Experts of a small language model: vocabulary 16384.
Below are experts of layer 3 (counted from 0) of a mixture-of-experts language model. Rows are named router (the router's row for the expert), down (a neuron's output weights, with its number) and show model dimensions 128-255. Each number is 128 + 24 x the weight over its row's rms, rounded and kept within 0 to 255. Numbers have three digits each.
Before each expert's rows: a language model's description of what the expert responds to. This comes from a sample of Wikipedia text that the model never trained on.

# expert 8
It responds to: Quantifiers, numerals and pronouns after "the", "of" or "one of the", such as many, several, same, largest, two, first, they.
router:142127100124087098113105138134103134153148124108101139151112135133138149140127115125101115115095120128181107114118079121139145124131092155109181155159154106108095159111135118112177074150121149144150172148181151120095136129108175134127115106093180137164158165126147104139154118137095139104120155144146111120101159156128110127150140124119151145121182114115104074134159148096140113116094
down0:154083179086151123119113141134116136109158143147089165151194115109081126120154078141155091161116071133102104156109156148137132117097150096121093123168081146114125133094139105139148115103120143110152132112158114104095164121162104098163081160125115141133136126119109134167094150141166114118139124107121168112153076131108099123152120140114094165093150149150085132086145123111124101099146
down1:141188127123103183105119080145112159164139115115115096157165093130100118106127163107130111146153125141157127091134105133132099114158111124160124118077102142084159147152127127076128147113090165125093128133088124112133114132098108107131152111131175096126114101131117132075156112118126114113137108153184110124186119133126171140111123156116143122117078093152117106095113091113136089086116
down2:142122148095111128090125112112115124101122135111113075148111146139160123097127126117130104099129102099118109082120155122159135134152076048112083158108114082138134124120139148111108100178102155097140149115145115104164110137140064125197150128090148125129112097122151142130104134113132100157078150117136149137124162148090151145164119148141144123134146123169105161141134162130098135128185
down3:098108110139136125146131179144123111133102093117153117097110085099145155140123151131169109171105149101079133111154167148128148146110140143139150104153103133162119184156128103150143135134161124169123137130159116105164146099138171143128084205133079096119098118167163138067104093083132131159098159105137155095129105115129094114073113169094118143146090112132160145097157122127132139106120
down4:104163114092117114089133124135146157100133132103112161163146150079110110151097129151147128096134095126144110103074114154124139127154117151140089117089146168134084134128145160167122121152116176149100113144103121139104120088104141094120121098130131160116137112119090108118131129091142149147165139127154112189124125132161081114160121107144104095139140132132145113122108142127099142137116
down5:110111154113159112124099072085099172112108079133112139140119160196158089114135121116135091088121124149111150121104142132122112125115166169132111151108123110135099160137116129080142149159145094114111116116085141184100100141099112169117140105134120145077089123094115091116158137164126155125115135096109101135149126110143152142094156109138152109124170141109136113107083142105129087185116
down6:175103102134159103172162149127121155109153124119144127131113110103142132109119125124130129158163122133099146138123149106141181135144099100145116131142127096133131102119111087111105147147110144152131118160159136135164138136108070142116150128111118178143154115081088112152093136086128134113184102122133132103128124123123099096108132162116143128129096080075172175126146160153127108136166
down7:124162162114127133157115148134146119079157132105104123093130088114152141160116128132212156096132158137087122124135117139142122133150167137154120158111104113128130108192110090097117143187127093144149141131087136119132136167120148156134098133134122130122160191144161078105140099132125165117150108142154154128159155125120144120096098127128093122131178157116132104157157092097113136137139
down8:131175146116137148101110143105120135156137128098108110127117137153188150139135103156076132121118127087115086137109113129163150172139128121106082158142116139133152121126149109118163165156126110115153162135120128136167126120141117158155126124136144154119126133158147128161128160116114115115116117122079108138168149130167157109122068096096091109131138099098119091145147135089125120162121
down9:128153121149138184101161081135120103163113142148147098124108107094103144123129144150165110112107126156120131111147128123135161130143096114145134089106109082157133092133135142150124097153111135095121134085154129106107089149085106148082134134153148157156138092085120160076164116127127162124116100131129123117110140130107123132126127120157106106137142162152184152134122152128144148136143
down10:193153096120132158139123132102134123124113096150109124106154115147109140118163115144097120107150099136114113122161112083101075099095121164109139121185115129172157145169099133096136133108145145072092127143088124128095146110165166096142149131130112121149123126144114102174186139153144165146104133147118109118152135106126154114092138161112136137141151117173156166086120118122104159150138
down11:091160118135147132119108098107154146165165153115108142064101157135190140127152155095122133136141174153106114169138163136152130109136082108138107139183134141098110150126105113119135125130153133142132119110121132091111154141146130095127162124164114160146169126128138143144080155110152104178154139100135102130146129073100098151156156134138126132114106092152180127109122151115126129186171
down12:147118121143130121123152111111144130144114101096118117169149110114168160141114167152188124117144125109134130129138160144141133189098102154151139135114129121089145129179140150145156160146111178111152131130130144128125130108159136093098129127146093106088154115113160135125070094157110114133124112089165147137140138114074135162120095091138128111109123149125139106163146130164121144069106
down13:116134152139136146157112164107130142076137168154092155091093086124122130120137107096111129179158146153119113123128142123130102120127111136128140101111139129144119136132132116133100148086104099131126093111133130103151119135098123101081131132125138103146126147127141139122152137141181142143153114133094114099144056170092124099139178128081084113139142103161121154172168128100172151119120
down14:146143137129131125132104143118103110118149148143093125149166141164160112148171155150113105120141104145165144125145117119091131112118101050130132148112145089125129164137107156119154144120128105127147107119119145178105186148164134101139148124140122093160111119119094127125101118085129123134149173114071168157061175143148090088105165134126140129101149088083106141170136088167109096131126
down15:089146135146123127072109132098111136134140161177124122087087116107123138133139092114144113089109133124097147141106174136139121107149099133154102089128099114107140131136120140120134129079168159149145125144115084119139158123129159136129086155120154166134145150105104146092124162114122148122059123142098123101100115144107086120194117147170139115119071116127140170103136123124101138147152
down16:154115127139156131108092114138130118126119128142108121131155100142145159135106151116080082138098108153170083139098080156134109106114104135107127099119159136136105130141105097114159132100105122092175097123143159116152155143120169163093110123128131117092120144118097134097138111147134103158137128144107128126119084139072090129093114126124106118169141078155119123135094142122143116120140
down17:141140124119138128137089136158155188138107082105107078155081115099131127177146176129140141115147133139112160111125140165102096192112096178104187148136111115104132109115144126143165150154152169095158132132105134130123146158112128106139114158145123111113090139161138174093120130148106137076149148126135100136136137143119092144131118132150140105109112107138098139102118157108139113103126
down18:175077170125125152145116142123148115129130158088129142139147137077092130105111161106161066163141143151088137075112136151097121115136137138148079132112102136124093146107143083106161118136124146105152158123098149141135123124116109107179090130129139067144152095107171128164115110101074092136123194126126141114097135190136138157096150118106109149110142175097163121145100102121107141128099
down19:142133073107079113065136092121131125111130108139125130157106136129125105139096110115156123154089124138126123150124137124114111098133110094179134102085127105146165097128096190155187099173138141113120120129131096110123129145110132153121152143119142131163139113145118135166115137101117130103155124136122079158123164134126130153090127117151099084082135135082136144151132171123101125138099
down20:124130111088100082122125138150140088124133125157070095124130154153102090128148118115150116099140117122111092167109098141140137125154139105131135136080134174137118096121128134132128087103114138147139125131118118106148113142125150124135109127126130131089119162133130160124148101135111128127090151144141099118097092107131138149113139126085103153131145142126103096141153115118091139147132
down21:171129141116148122129107108106127152156167144131137123102135138168098134165165128152137103129134133122144116172135131116131203143112130107148162147131136123128132129165127139164182141115137085165088156117175128129115129119088125162132144121126118119097184143155147188096147138121119142128126124118107097160141115109159092092123094143126106157162178140096120148132110135131175147156174
down22:102169100108106131137124075120050072099155154120095115114077113147096145136177158127166149142159122114126107114147169106116101092151135124126114143130137161146114149141108144146089165161157131156109137130133115120112125170127076123148100104138106139115117159159088129115125171147128121114101127161106116069120141135087138124154136085125121157096147121164132140122123111115133147155155
down23:113128122131123154142117143162106134110145109143141115084159103119145109103117128150134112122124167132161135134148138093125136165115130129142131104096121107138169086152119117158149124131156105084149136111127170135116127137175103137166168106172129157139139164143125139169105167121134087165105172119170127126130108133156171106082101151133086114135100138079126086107151147149135123103168
down24:081121102133174129124159146126164146134126129094150122109134132119145108108130131115127124083121159146117131113129118146139123140118158140150131139112167076153116145124103106171145111111119167132100110112102093137168116140153148133168146160106096125165105161057119098117125159132144143133125112147091113096091117143120146088111149104111097099132139158139119125138117083119085154158112
down25:150112135172162155144109157171179087125142086118105130135127157106103137151138102115135111159101173081140127141146134183160154166143136143120140087084163121117153093146128134135118099126162102145125113132140114107124088109143146106130155112129181113111133076106146130149137133109161097136114141125144136140134157122144135112145147136150118151129125159178104134139116112125130152158118
down26:143079207113096167145134108144135148138133115081149154126104142102148158146148123119094119127136118119116118170123144168122189088153175164119147114143156118144154159119133165129139117109158145119119146158128149139141101141124113136161126129137126135132129141133134174113154103164146102140126148110143089116131156060123111115128114105114102114112126146139144128147150141167154142118088
down27:104096086153117127163090142122106131123122086096172094114066124128115151133121141205135196163114119082122139145106161091111092132113146105093145125069124127145135109075119124130160154163148140088095119131159120158133179147148141133186103098116129120152150134125141138131158132123132113135153126137112111127125157078168123135135134119130091119112148139114181170137102097105131136113124
down28:119124141114152141152170133078106130120120178140114130121125164135113150111094088093148144111132138110153153158140145138172108191128146163136105136107109169124168101144099167112123148144117124118136102162143157143136111146119092119131139139124149107127100163122135116126140114123116156125143177110121188097103152068118156108084131124151137137119089177091139166149149080093118129153112
down29:150124125108118104126160151113121105119132111083124079139167147127134136098144113164138147121133092128150120136096135109125101150108143119162091176105166135151101147099117176132175112105121115137116138132096146115134130111133163087129104116120103127115090100144119085125148130135121127154115081142111091096133141152149163117146106132147102184086113134109074124132105111173090075094139
down30:134146120129110106097139099122121119119196129118110149178131113096128148133150112111113126154179105139114115109131114108131117130165133075154145146135091117166130132121102112119166136121168126116089150131138153141119153117129118128141113109117157127118148099153149066142064106121129123106138127132159108134141125130174108112101117133133136111069145086180114132129177160091136138115091
down31:146144145165112149147108136128123152104152128123062142097135146163157146102118139094150112158134129107122156122099140173139108135132098139155104108134112146131160138111079114140124135133129147109138131113129149084109090080116193121154129103119121107113118119086168156119141138102126131136122111161082095151102147091120111124109100111112097127149096092120134127133118133125172147104159
down32:087099098119118146114103146150094122155112178191123135101107127131120131109135131106120135140118161112153100111119104173110115138122122110105142119131099145127138114147126139118111115103112127095102129135084143148122096156130101146133116148116128138149111158120135150118146141091157094141145137129122123136142092128132129146152096108106125139143132117074157136141144157140103118115119
down33:155149133127180134151089139122126113118127153069119181107126110078144146104108095107086099152132152103130092157115124069162146155163123087122139105136143125091175146109129142095124147146134124126131123143105116144087099156169110124120083128148161147106127136129106107173155101121101143122136191141089149165122139129093122104122129112137145113115150123139111107078112150105117109203115
down34:145139143175150118104099186123139174150117129082141144140173136141094133156132144110096092154134137081123141106154154148118114097163148174136113116130140137132143158124156116097124113120116102128149149128136134136106136134118139137182134138136140134172139121118095144121086148104146139152110138193108114125136148108134143127101140155170144097141100097116142124122061076140154138121112

# expert 2
It responds to: Main verbs in biography prose after a subject or "to", especially life events such as was, died, married, served, joined, study, work.
router:127104099102123090125087140127139109143162171073121150125121153122145085126131103093123160117121121131133116084121119073130141130141144195121141148178157133129129149137131154127139092111131177112148119128085150150102128095078146127129144108138149121134145153134150106115094141152102116156138122166146117112100118146106104097161158163112143108116115178113129066091144148116157093170173
down0:132107137133103113106145108122117112128143128095108129156117151106159166161148123160159136139163155108137134103095124158106091137068107130116123095089142113101121154123133081100115146075151171157143098091069116112139128163132136152152104159123129095175123108158096131126119144098156148160144119131131174122157128132150172148127135187102119114123097132126143149149108116142151140131155
down1:091149104155123123128148158091118142124144139107102112167112155118111113107132157135112136093127118165123110150114165109162145110145103155149162118113104158106131121137086146107107145115113106143098131147155135115116086155149132139140155146164085161134166098107099114101123091126115120155162086139150112132120186105144130141120155123127147176132103145110097095111123101143099090124151
down2:153129146136086122158160129154124153135099127118115130145161135119137096135095128152165150121143110125173070140107110118111173122110186153140074120145151142145152153150111140120096117134127115157132100136131141150146097176130106096165127118093155110100124140140138120104099082127143118184164114146115132132104098153181135154134129150127152111152147153155121166122163130140158107134155
down3:118083125102136114099132163139089108115173143181119155156152120097131126128172141110142146076147138103098124146140126127152129169113125134112118104117149142165155156194078142145136147119125162138112156141187111113105123143135102169098112151137099140144120080129143097085145128106114133139105146138115108118106118097091134132117162149148102163130097140125108149132161138141134157144134
down4:140125106126094165108125127139097081106120101116127126121162133078106133113115116162130134102141115205121128132143123099164108096161125099118123129119162137097129091152108115122153126117119101156109106101133140117123102106146132113150127150161124126146110112104140111093107138102117116143134105133146172113149091133135109114143118105125135137110153087130123152120080169105076146109163
down5:121152146114163109145092109125126055130148114112119148138176136134179110105132164063128094113145096131114158112123144100127122103139143146156086099115117094087112184072139098139128129164132146134137153115098148146154132142076113152108119097095148132110119110160124086147189121119141140121121127162136150147152142131148181166147111152140118108137136164134150121147145128126120135129157
down6:157151130162098097140149091116090121076108118128105143151140078126137160108127131119108115139121084133098136148140156099114124105160141134085100110139139145121197109153119153126143156141124126110121079124105143086148109141146123096109158126154116147157116155124136089122125146115136130105134103130117142154136148141101138127170155163099125160165098101105139143120118155140108064159164
down7:125151126149133107117124130148186126083144078114146154151101115105150077097120121126139114157181100090191110140139128080090106096101133133144166115125149079112102112135120099107077101148132098148170164107108140134092104139151109093107160097173136128113113099096133141111138136151130117105121129099167094133137122121144156116114120121091137100145124129110165133162122096135142112116157
down8:106153104112127086143159136144095154157115109098115127196120135140161113130122138108137130092172126140100113103139166138138116155139113133135148139110067159093140098172162135110108125098153093120147091107115172131142172145122093160126126121154152159183125135081129152143116119106147124134142118140131091107120134158136154120145132114165137130104143145141119114119157142141156110136086
down9:120129167128142101133116156136131136122102063140136148164135116102098123081166135130141119123132150110132093150129173114104101124173127152104161139109129134149120147119120127142100081167075173102148124153155116115142109087109125107092151126110083119129090139108124151108114125162146092116166135114113142158133087124135138153119086122129029114152139145164149137125116160136143113100147
down10:154137155135094137164126164143151150105108122108137196142160141163133121133124132110161155171097109134142101094123119134147168122123102113121123137134105150148138104124100134132077175100124175132141147102110103147141126117134129143137108086154114120139109138157113096145101137134128152148151132110119149144159163147117119101149101135156157101106102165143113128169090108124151106110120
down11:155114108185148119101109080141144156082180116119144101124104124153085074123124122102108095092090171076156153169182188135083135093113110144126113092130103158125150126135142122097141155143127066081134130105132140149169212100151118148144157124151138120165151164124141161134101173144145114137150121139123110152143108129128150148188143135146165099116119152131119169103101154187117104145157
down12:132129136109121130131174182143140174138096155102108165147117144152151177123087107147200097127137092104125112143128140107104140133149109144145148093111140129103161152129135139114137156144107142160148109123154152112127125138141128102163162111117162123111137140144096124112090118111151134120120117104135127082123102109103109083126150126111133122109121155132099135133083153180083106048091
down13:099117134121099131155123145101087151102112136124091178127102109122138101170133167116111126084102106111158130142185102134119156141119102109144114141146077141125127129116167143104100161108173155144092138165118140134150143136075156114130145148095131150140127145144163125145165109124111128101186141117122127145112090155094200119124116070083121103121149095144127102126124114154158107157081
down14:134108130143101130125149103131095123119156088083139145133150151174138081143150152117103124096109145138133152158125113109111152121082100156110144102112133098161152132158129176108164119100138143116100122097135114135109139114142134106121129114172105132150119123102140107112110123124106100141122103101129090141142096127136107136125134136117137100115121129099130137142165173110127110155131
down15:127135130135105161174113160145132186140159148136125146094143123152083148111149080136157107139122143134140110130146137134142086085112102123174098088054080138141146136101166146128159141141129099152208094098118107103093132108074127122163166151122152130128113096129149120135123155129135120148132146167116103104130126115096140164167107102132110134115055114120131121100143134151129113127176
down16:150088108162125114173081166123142129128108129140138116117106145143112144142160171122123106143126165155128181149101116154109124150133144131130136131104106135166089118106085133123163110125122151102108108126128138114099151118158149162111119142131121119083145143111144107109141154152125155093171116137105110131094109159118147131104127136144116108114119118117122111130104110158127128156132
down17:122128143102135128136143154132080092150159120120114176143149139141091123115136132172153176132091169127133154158141190106101134158131126118121154081119129117124143144150163108124153080127143125140175130109144143157141155159120121103140125110146118116139126154166095125152131171096159137101140081142087130095148147119163165118140122135134121104127087069150141131133125107101155113085115
down18:151184132132159105120121120129153088106192130161124139137147124142152147088124156117119124115122109105101143150154104087147097155086130102122115137090153123128109102117128123103114146135128107128138122091121102145164096102097118139129138102128140103198164109128108147115105163098128129116130121147172167150134139131148121151133159129163125136088104158151095110133123138114115135133140
down19:143090139126112136129141114111143149104124149086052159124124119118119133124092127119124127131085116127105131128166118136163126092168134148112096111082125114112127155102101170127135133159165092089128166135131095119131121080070115109117145108099066140124094116140124116137126147100085172115127170120118140144113104151089122105114096152164095128149135206138164117150116116137123171129133
down20:100142150125099100152173102089145168119134146115142060130146140143135126151155108087121126126126101074163123140087128132155086134148135139169187113098136152128122122129117143149158149134130145107074119131119128115133148115174109121164135133143077149086127105136105142130139126181176159140152144151104108130148122162106136135167127157107105182146152121135112091155182125138111117127126
down21:115123116132092119142187148124089083154109141083109172109139126100109100127152103101132115138131138104153142144118149127137147098173051161071121151131084107148154132114091142153056088118173123131128114093145184121138132126102123149110123146136157125117109138132155126082107148108141102124145125130126135132124145120127153098135120125116149143081148157076125157105160121120147169134125
down22:143111143134137110123129155171109153110128136126109099101116168128084140129105149151117135122076172118107115135197113136112087141139140097128110137140165113114174125141120131065079156143090107106084149125132116126099142125164144113124113091121124114106136136099147169124111151149135120141154138161121109078141123106125160110150147074132125072108163139143107135164130131154106112150096
down23:087162095118135105121170198130076156108096110103171146170131167143138134150106153136156084132128165127090128115113126139134128131074151135114125141142170156145163179142132114131183153107150146140107111134137177141143184118158114108128186159067150113118159139128131139134119083131135115090084119158115131108128170169116149145083131129142133142161115172079154109126109119125115097105092
down24:165131120132159118129134113118116126118143102122167132121144139166156141101102155164112153143112150163155137112126115096156169110126122143117116147127125135118143133102135152147062164139140125173114113116119116114122102159118171113101159116135106150140127113139083126115119124176114137129104164094091082167085130130123143123098113100135075108167140140104109109091126137123147132143139
down25:130126165179154156085120157102121129182076166116141109106137109141147183049104112126113124156084086077128113133107119120147122182105112090130105156122111162136146157122118115169050077133114143120134119120163124110115119156132109133157143156124115092077159132079085137136103142131103092136142148119136124090118081095148157123158121082118130124141115185119136136114138099114092107118145
down26:118126117126129137118127135136111121122156123151155155100131106139103169155130122167125072148175119136115135097096134132133134150103160124136165115131115126145118162175143155131138150089128149101076135157124149092164131118115113167131149087153133103125137078114160134088166143101134115133126143133135146136061108161118130151070110126111119152142130106114143127145172144142153161093172
down27:183104129151171150159118088100108134099170096122149129112105121165080122104121164133143156113140120063123111109115152106107057140094135115152107131108156136121135132083146146159095113133131137139171167111126102125124109107119140137114103114121073161134110123181142123118158105122118102138129088128157138101100119083117141126148138119126118114102130131163145164122125102140107118122079
down28:118170124109123150141154109128088134181158171174152175144133093106133107115120056103111107119161138158122166151154188124128136131142134146107078095145149167154120147111120137122112123127113070120135169129157151133088122145135144172127123144130164122143138101123139128127099084121154075135089122117139176095152118123128112119126143125178130158164118191156144130104070113100118091132131
down29:133104142141174100107131124128147120142141151137098122111134113127167158093116129135118122101102132101137117106099151113097133141158134076147075107135152083116156177127131114144154118179145108098167100114102154115152170138119155137117127119132084146143131153128155111175124120146137146141141118098109141094119111094119165083129157160110095126065100147102099129131123128155119120133089
down30:122107177126099129136132158168114101131167164139145091139064126145124120108177131177163100164119162119131131120103136062141173100133144153159157106122136139134114120156134081144154095106136162116105144128178101079103113163098108122115152146100128117136123101141144130133117129136131087127169129098139113135156131099099073145127125123137109106162134121158128103131124130137144147119170
down31:151104117124118137117138108116101139174160134127125153126108117108103103144087114135166157086086143131108153116164115157136108142119136172115158145110118125114155126109140143132103147112110177132086124115061125134175071127117199123096117156096185119108098139124134128122091132104145131126092139121110134132109118113130138141122135107144141100128144072169139111167096147097160116145163
down32:114125122130130088105124118186101114124140142155097179202124108154096126134119111112107124084128122118085098144121131136148127153131134167097156106121140168135092171130143101093123120164161136151128076139088144153175086135145106182151108125098122108180083137093120115129123133108158183106106114122159128147129096133138125136130107122109089124113102082122145126119129142166141131143108
down33:135128126100132125136122141141156110107109150135158163118172128145090126098169128130127120104163092121103129174143152132089101197144145108143122125127150123110136120087154133104112137139130153134091166149112151102125109129103105165139118135129102128112144120091153119188168120138108116157132143140087125100132146159142147131122158145132124108059109092118104147110193149163127133161134
down34:165151166158132134147108125112106115105082124129131105119137120138125122133170122113130139198148119122084109144097151137142088103152119116182093151119122171158123114159160129125140116043120149124127132117105175102156152127203105109108155136104105125141116123123125091128108131129174175145081126113169166116127120104152098119093143158135124115116114131114109156149124144079147100159135

# expert 13
It responds to: Conjunctions and linkers after a comma that start a new clause, e.g. and, as, but, while, however, although.
router:130119105130121102101088121128112112143173139138141131172116132171127128130150102103059134140130138130144076112136118093167164127126097174160168139165130135126120128118122116134125063120144121107092143102156121124132154119122161120141112131113183134133139128145156119176098125106120133114137138149184098080087124102141111125112159135049127133156136106135126136093137157081145135144145
down0:128133071138102145086126095173088097096110101090085155118124133117136159137173154156161142105125130162084130144135109117122072105114177101147116142158126117120098094127099144132168096103186154114165132141125138098132108108120111110092123148130127124129115124123128097084137155078117092093096140129107167103118156089112120177137124125104156166103127137138068145132155138099118113121128
down1:117167113084103150137114143097164096109120116137081112141112143083134122133134183155146075072112118138098143116142110095127123115108103149141097134151123157133172095121103158147142124070132126131178116129122137120156166134128127112106151121116143155132129162133122131083154111144128118097123119185079103139116148110160115152173162113128121173136124109119136104173099139075159126100115
down2:184150116119067114096110123130115128137112123151138157095124106139179162123127117081125129086108148174116152100108117113140129156135167133145111109120115154079101117118145162126146153154115111125179095111134125133144106161139119131141148080165145109121125147093137136147138093125143161138141155090117100136096165136106127134098157133103157179119142128128112165108133165075156111102116
down3:133121164151139108157126142155163132170076138163124130116136092119142142136141156103146130111189172111129098154144168114148143108175144143136129118122147118159100088130128084131124114130118118133101124144107113146082159126137138166140100144095101106173102120137130148111133096105121104147083134095151124075162126095131126179101129152131172173141127152129151174127126096127132099158102
down4:159126131107130069122132153095119132132120109124125122144125122099136146142113113166143108128115100183130118138120113105088083129171124066153142126138158090154085144135113132155123100133103098165095106113123113185112070110136107086152171141089139194132111127159157119123140101095087129119133136112181123130103115080130130141144143176152113107127126104111101118099075123108112163107143
down5:119093127172131123149100122135156127147125121118106130084129121127127129099107118126166092102116118135134141140156146186143103122121094138149139123107079144136107134126111168164171135102129100131074133098131090121120146160159141167118141104183145176073106106135090101121096134147115163088164153142132143103104136180110115110059094155123116123123161108121105092148077090153135074152131
down6:154115144131159121116139100153116117110133120154135121112130133109096162159165086124109103177168137156145098163077144112147140113098115124143104128152119136092163138106117145096114120125119130111146101121115125132142140129137162159155119110124151127123140123134117111099092122129150134140152081109139126111109170128068107141132111172135142126121119099088162125135144130162122088146150
down7:128136114134158111161120099170174096109138179118105149124099125143153097098125121145150138127125126146203113116118125169158137148143141154142178134131174129093089101153123131095150135130095094115123102104107126125118113163157100136166135154123163110113156148120116081153110115136153120153124082154157110126104133130128151102109083145100147102140139168080119154160085131109113154142163
down8:133139094116135150115112152149121129129132097087136100178078143153152103141155177190134121126110152177143139119159113151102107170110144127102083164127092128106141133122123121141151178130130093134116102168153156113148113135154155124117152124119144132136173140119137146164084152130125122196173128099158087119104161139094128153144106173159147115125126144134157137139132105093150132144131
down9:115140186123161117095165145113145121127168122109109115104131128168115131133170120136147093109101149138101116151132149120133141106181102119155132125125184145122141154140155121130111147157143157119086122151074170147110135127122097140130151119131120116116159128126073116110152150094112135142128147102110151137068124111131144130162128136111141118101128111113119124112115129123132139131127
down10:151152192125109101130134153107114122146119130153140136112164086111081136163111140145180136147110146124142106085096122156153142126151094106139113135160082116140104129139102139086122155125146112112131139103128090167104140132074121129134095157143134156112113183137132117125118121137101148142159107165104085133127098107092121078101102119129112200108131146151107137101147132140117116129110
down11:110094073138170098132148174105094180140145117073133132104097145119088111160127092123116122146123088141152136144121118148090149114139089118146138128132098153133175116063122108108143099115117163117118130138100101104123127160155133121106149127094174128079117136131146135130136161179085153132141146104133116142057112152094126127128125137143143140122126128123149115107138111116142107131161
down12:123113101135146131124143134084134134103106132123127140097141118116122099137159135108115131151145143109141154126156087146097113133157148143164163156099107130040126123154171140133084147119136146132145100127126152120096136108132155151121124117136112145135077141042147117135114148120122092163115112139142118162183133099100163133130102137118080130120122138100120109133129140148120121133119
down13:155129130140126113105088136174155172117118104093141180114119114089142145108098113128117146104122146126143090153118116109150121105107140141162118163128130101098147111117127170097117116101096132124137086148147135124182125123119111146149088066149153119126115151087129136123155103097094111130176078147105149184156115157099098130187128144114122157135161075180129119139126111109166140126126
down14:139112138141129089090158172150105101151122112105078125139123124157129136134190094116115132121092126105120144093104137103081132125112151089114077095132150111111169166152082139107128128129159101115112081120157115148125127143148174080143136129144073110102143172097125127131126122121154159169116183146124117110121196127116135119141161163102169103069108108130150167155127129122098124131088
down15:122139125137111134123145151129140177126084151085120157090101148112096107130113093088139125137083135155131156096154137139123073118121113133192106130105097128129123155128108150132139146150137104149164125108098127138116116123101127080108179167137115102126137203163096169127129154139129147121159139149093146163111066143127162151136069137151103133171096105117106116127144079136139141126151
down16:102137130137151145134132184112135118153123143118166124106071088123164118150097143140132168105130111105107156113110117148140125123153089174106140107099132170161127119133148172102115114122114116139167091102109156164117129099141110144180124107158113087089120120143107089140176116130116191118180113150124148152162088132123138155104108145135143156098099122138130068154120144133118139146120
down17:099150073120135147123180154129135105138146146087053105132161136124163151118162169172096164094144128149130133140174170111113137126136117150116166139098137106159158105190131160140117095113114118137143135155123111129150110111111060102095170143085140131115141117105142144133148148132152150084127127131121108132089133108148110152125113128102130074173162130132091168135128142136169162136146
down18:165090161102111156094128127133174107120119113096120117123169103092106145110145099131126136117118090139126176180124162171163104105145102151141127131109112151139129146101110121126153111142154101145156104103102143143155088112128152095113101136138149113150123118130117109081094146136128125177124124125113117128116101124136097151156131115125156167087135172103128091092166128145148135126151
down19:097105115131085099109144150184181104151149143116098143193118100125117118180113091129146194129123160156135157068149141105111110107122119103115108119120151151130139149123097148143198099124113080118108132151134129149093111135128157152120146077088143130162083103112124104098156106140133112122130139092133133130150161166147141149115115114115105095136131121145107100169132138109111157152114
down20:142163109090147141140113097095160117135124174133110158120131112120197145116164176139142093080148106111144094138131107115133140142161182102153150137130132172130141131128120172119117114123152115149125121144141116166069147115178112137111102124132138089101094170121133135162148163106152150116110117144129064143111123114109129104146117135131142177140123112134161106155136109091091100147116
down21:089096159157159137129119112089140165131115131118098117138155137096097144118157110148121082125074112120186103138139094132119104136112131118104115136164120102106114119158116105130106096121118109128122139090116110093152106148092120145125119162096176153120080151138139137123114156112142153182144100144132154103124125171136110105141169138097105163126085165097130153134120137088158141119116
down22:131101148134124120096123116106128117154166152113075083127123094119132107140164162147135165116132131121156077142116142100179144132111134101136100134178143137109114138144153136113099128121111136111091105150162172155122151106130146125125132130189153102154131160126153154143099148130107089134100130141122125138084052143120096157159184119120150153121116083142135130134118145134129134138116
down23:142151147159115136117105086153147121171126156151098117108126143141148135108083089142149129123122165156095133144146175105139169185126142175131109158143093105165100114134119096151125191138131133090129117162157153148178164117137132125138150095097101145147156138116140138105136140112101077129121146113162129111101107194131150162105110138112128107092145114154163071135123157149110133126135
down24:137107131162128092143172130141190120085190120137104116137137122112138074098156131136132139129090119142136103109151146139132114141122110124166112119136130142137165101140147143158114128138089113154117137132141105120120122113157130083147111051135108149135125131079165151152108141146135103137075128130098124148117141134127107078096171175156145127125160164128156124168162084173117146129142
down25:143140124148166207128094119103111165119148133135128176097085116170106150117169134082129090163163204092095164148139118134142118140101156135140119181159104143126131109151117122130112128120115089097159174121146157118115103135128153119130139148113137108116148138096129154127146133118117090135119161133098158120132109140152162114126118141130153141115112105161074126127107145174145134137166
down26:139129139153090127130116124146122091098103121106121125122094134101147126139161159160157097110114117214152142111147151134094084134164126148129111125147119162156162126108143101162133123131111119089131142139151145128161109120138126145130133130065156120151098106132174149163123135136105127099128141131116138134085146099099123155081142100141150073145152144099131159113131129115135128109133
down27:126127159149113144146127166137117153110130125129146152098130136156154164128117134160134146098152119126116125099148124140104099103108166149113135093100124135136111123083138117149169121158162111135120150140157056110110172114160156132144123101114086161126080077126142155140119112134120149117106176083115106114149138141143121152134171100159150137135177124083146150138115079157080150103119
down28:108132166151137098114179135160082135135147203153160131125118123153088122087146089118094105079107114104135140147120148104134134078110189073134090107148139107153129111127164151152098162139136112087129119126133131144128142131156091111102140122141168152140162151142148138155146117151126087153120120128098116117142127151145148126081093083153125167073120162125131125093137143158079087123098
down29:141088100117101143098161151184142129100138175127156115077132120082150123111143113162146101153061104109137127081083135106124126114122185103136112114141135104144101124104144129128153110147122133125120111090122128094142133149128187121170121121099131116168127120103199125107125130148087154123134111134131137097156142136129151122126116134125167183107121125110106132131139108148098144168131
down30:163120142133116117141138141105092046115118170109139123120108095132107137159150071117098123133141097105115148138119147073171179110147134162140092095141095103131089144114134139152163141094104132124110118137166093109141112124106120130122128107100147132184149140114133091138122080121111108130110138178111142135119131105134148131132115146107156176106177097108127113098147118117143110111132
down31:144151176092147151170129129092100139126151103079140127141169130109138133109106102161165140155114118160152122100149137137095115179119114121094127134126145110078152121133155093143190144163124158107123119111122154123110100128096138112119144138163128125105132134109107134153115179107139094138104158107127103140133127113120123175127101155149133147130127110104149098114133149151097113159087
down32:133136097143117124110104116171118099153093137138115138130136142119112159145141114087125111118118090119155133114148104226158156136109105110095102145077122105121117143129088197125134118143124104134134133163114172163118113154137124142141096161101097102112106194127136094159155112112150140125119151144147126141169211118092165118141126111080140098110128088143134091154143139110144102131117
down33:179062159124090126158088128157085154141088142103154185110085155120169125155139095137104136126142128126110119103104148093131118155113110123124149156082108159141165122131128104098161147144140124136144126127123149145079101142154122164167124097107132136101105091121132137180150148149079120130132165162085123097158123148194096179137137166103122131094118132144129144107210135115110134166119
down34:136118106123152155086115136125143098112115151100153127133156137115123135097184120120125095180130116135111135115108170096105170098131126140159133134141169108097135167137129105145146131121157118108133141108133133158107143136174112131126153175149146103113122165146137098130115116130127160124114125111134121154090132112127115116089143104131131137084106087106128085109107087169117137178157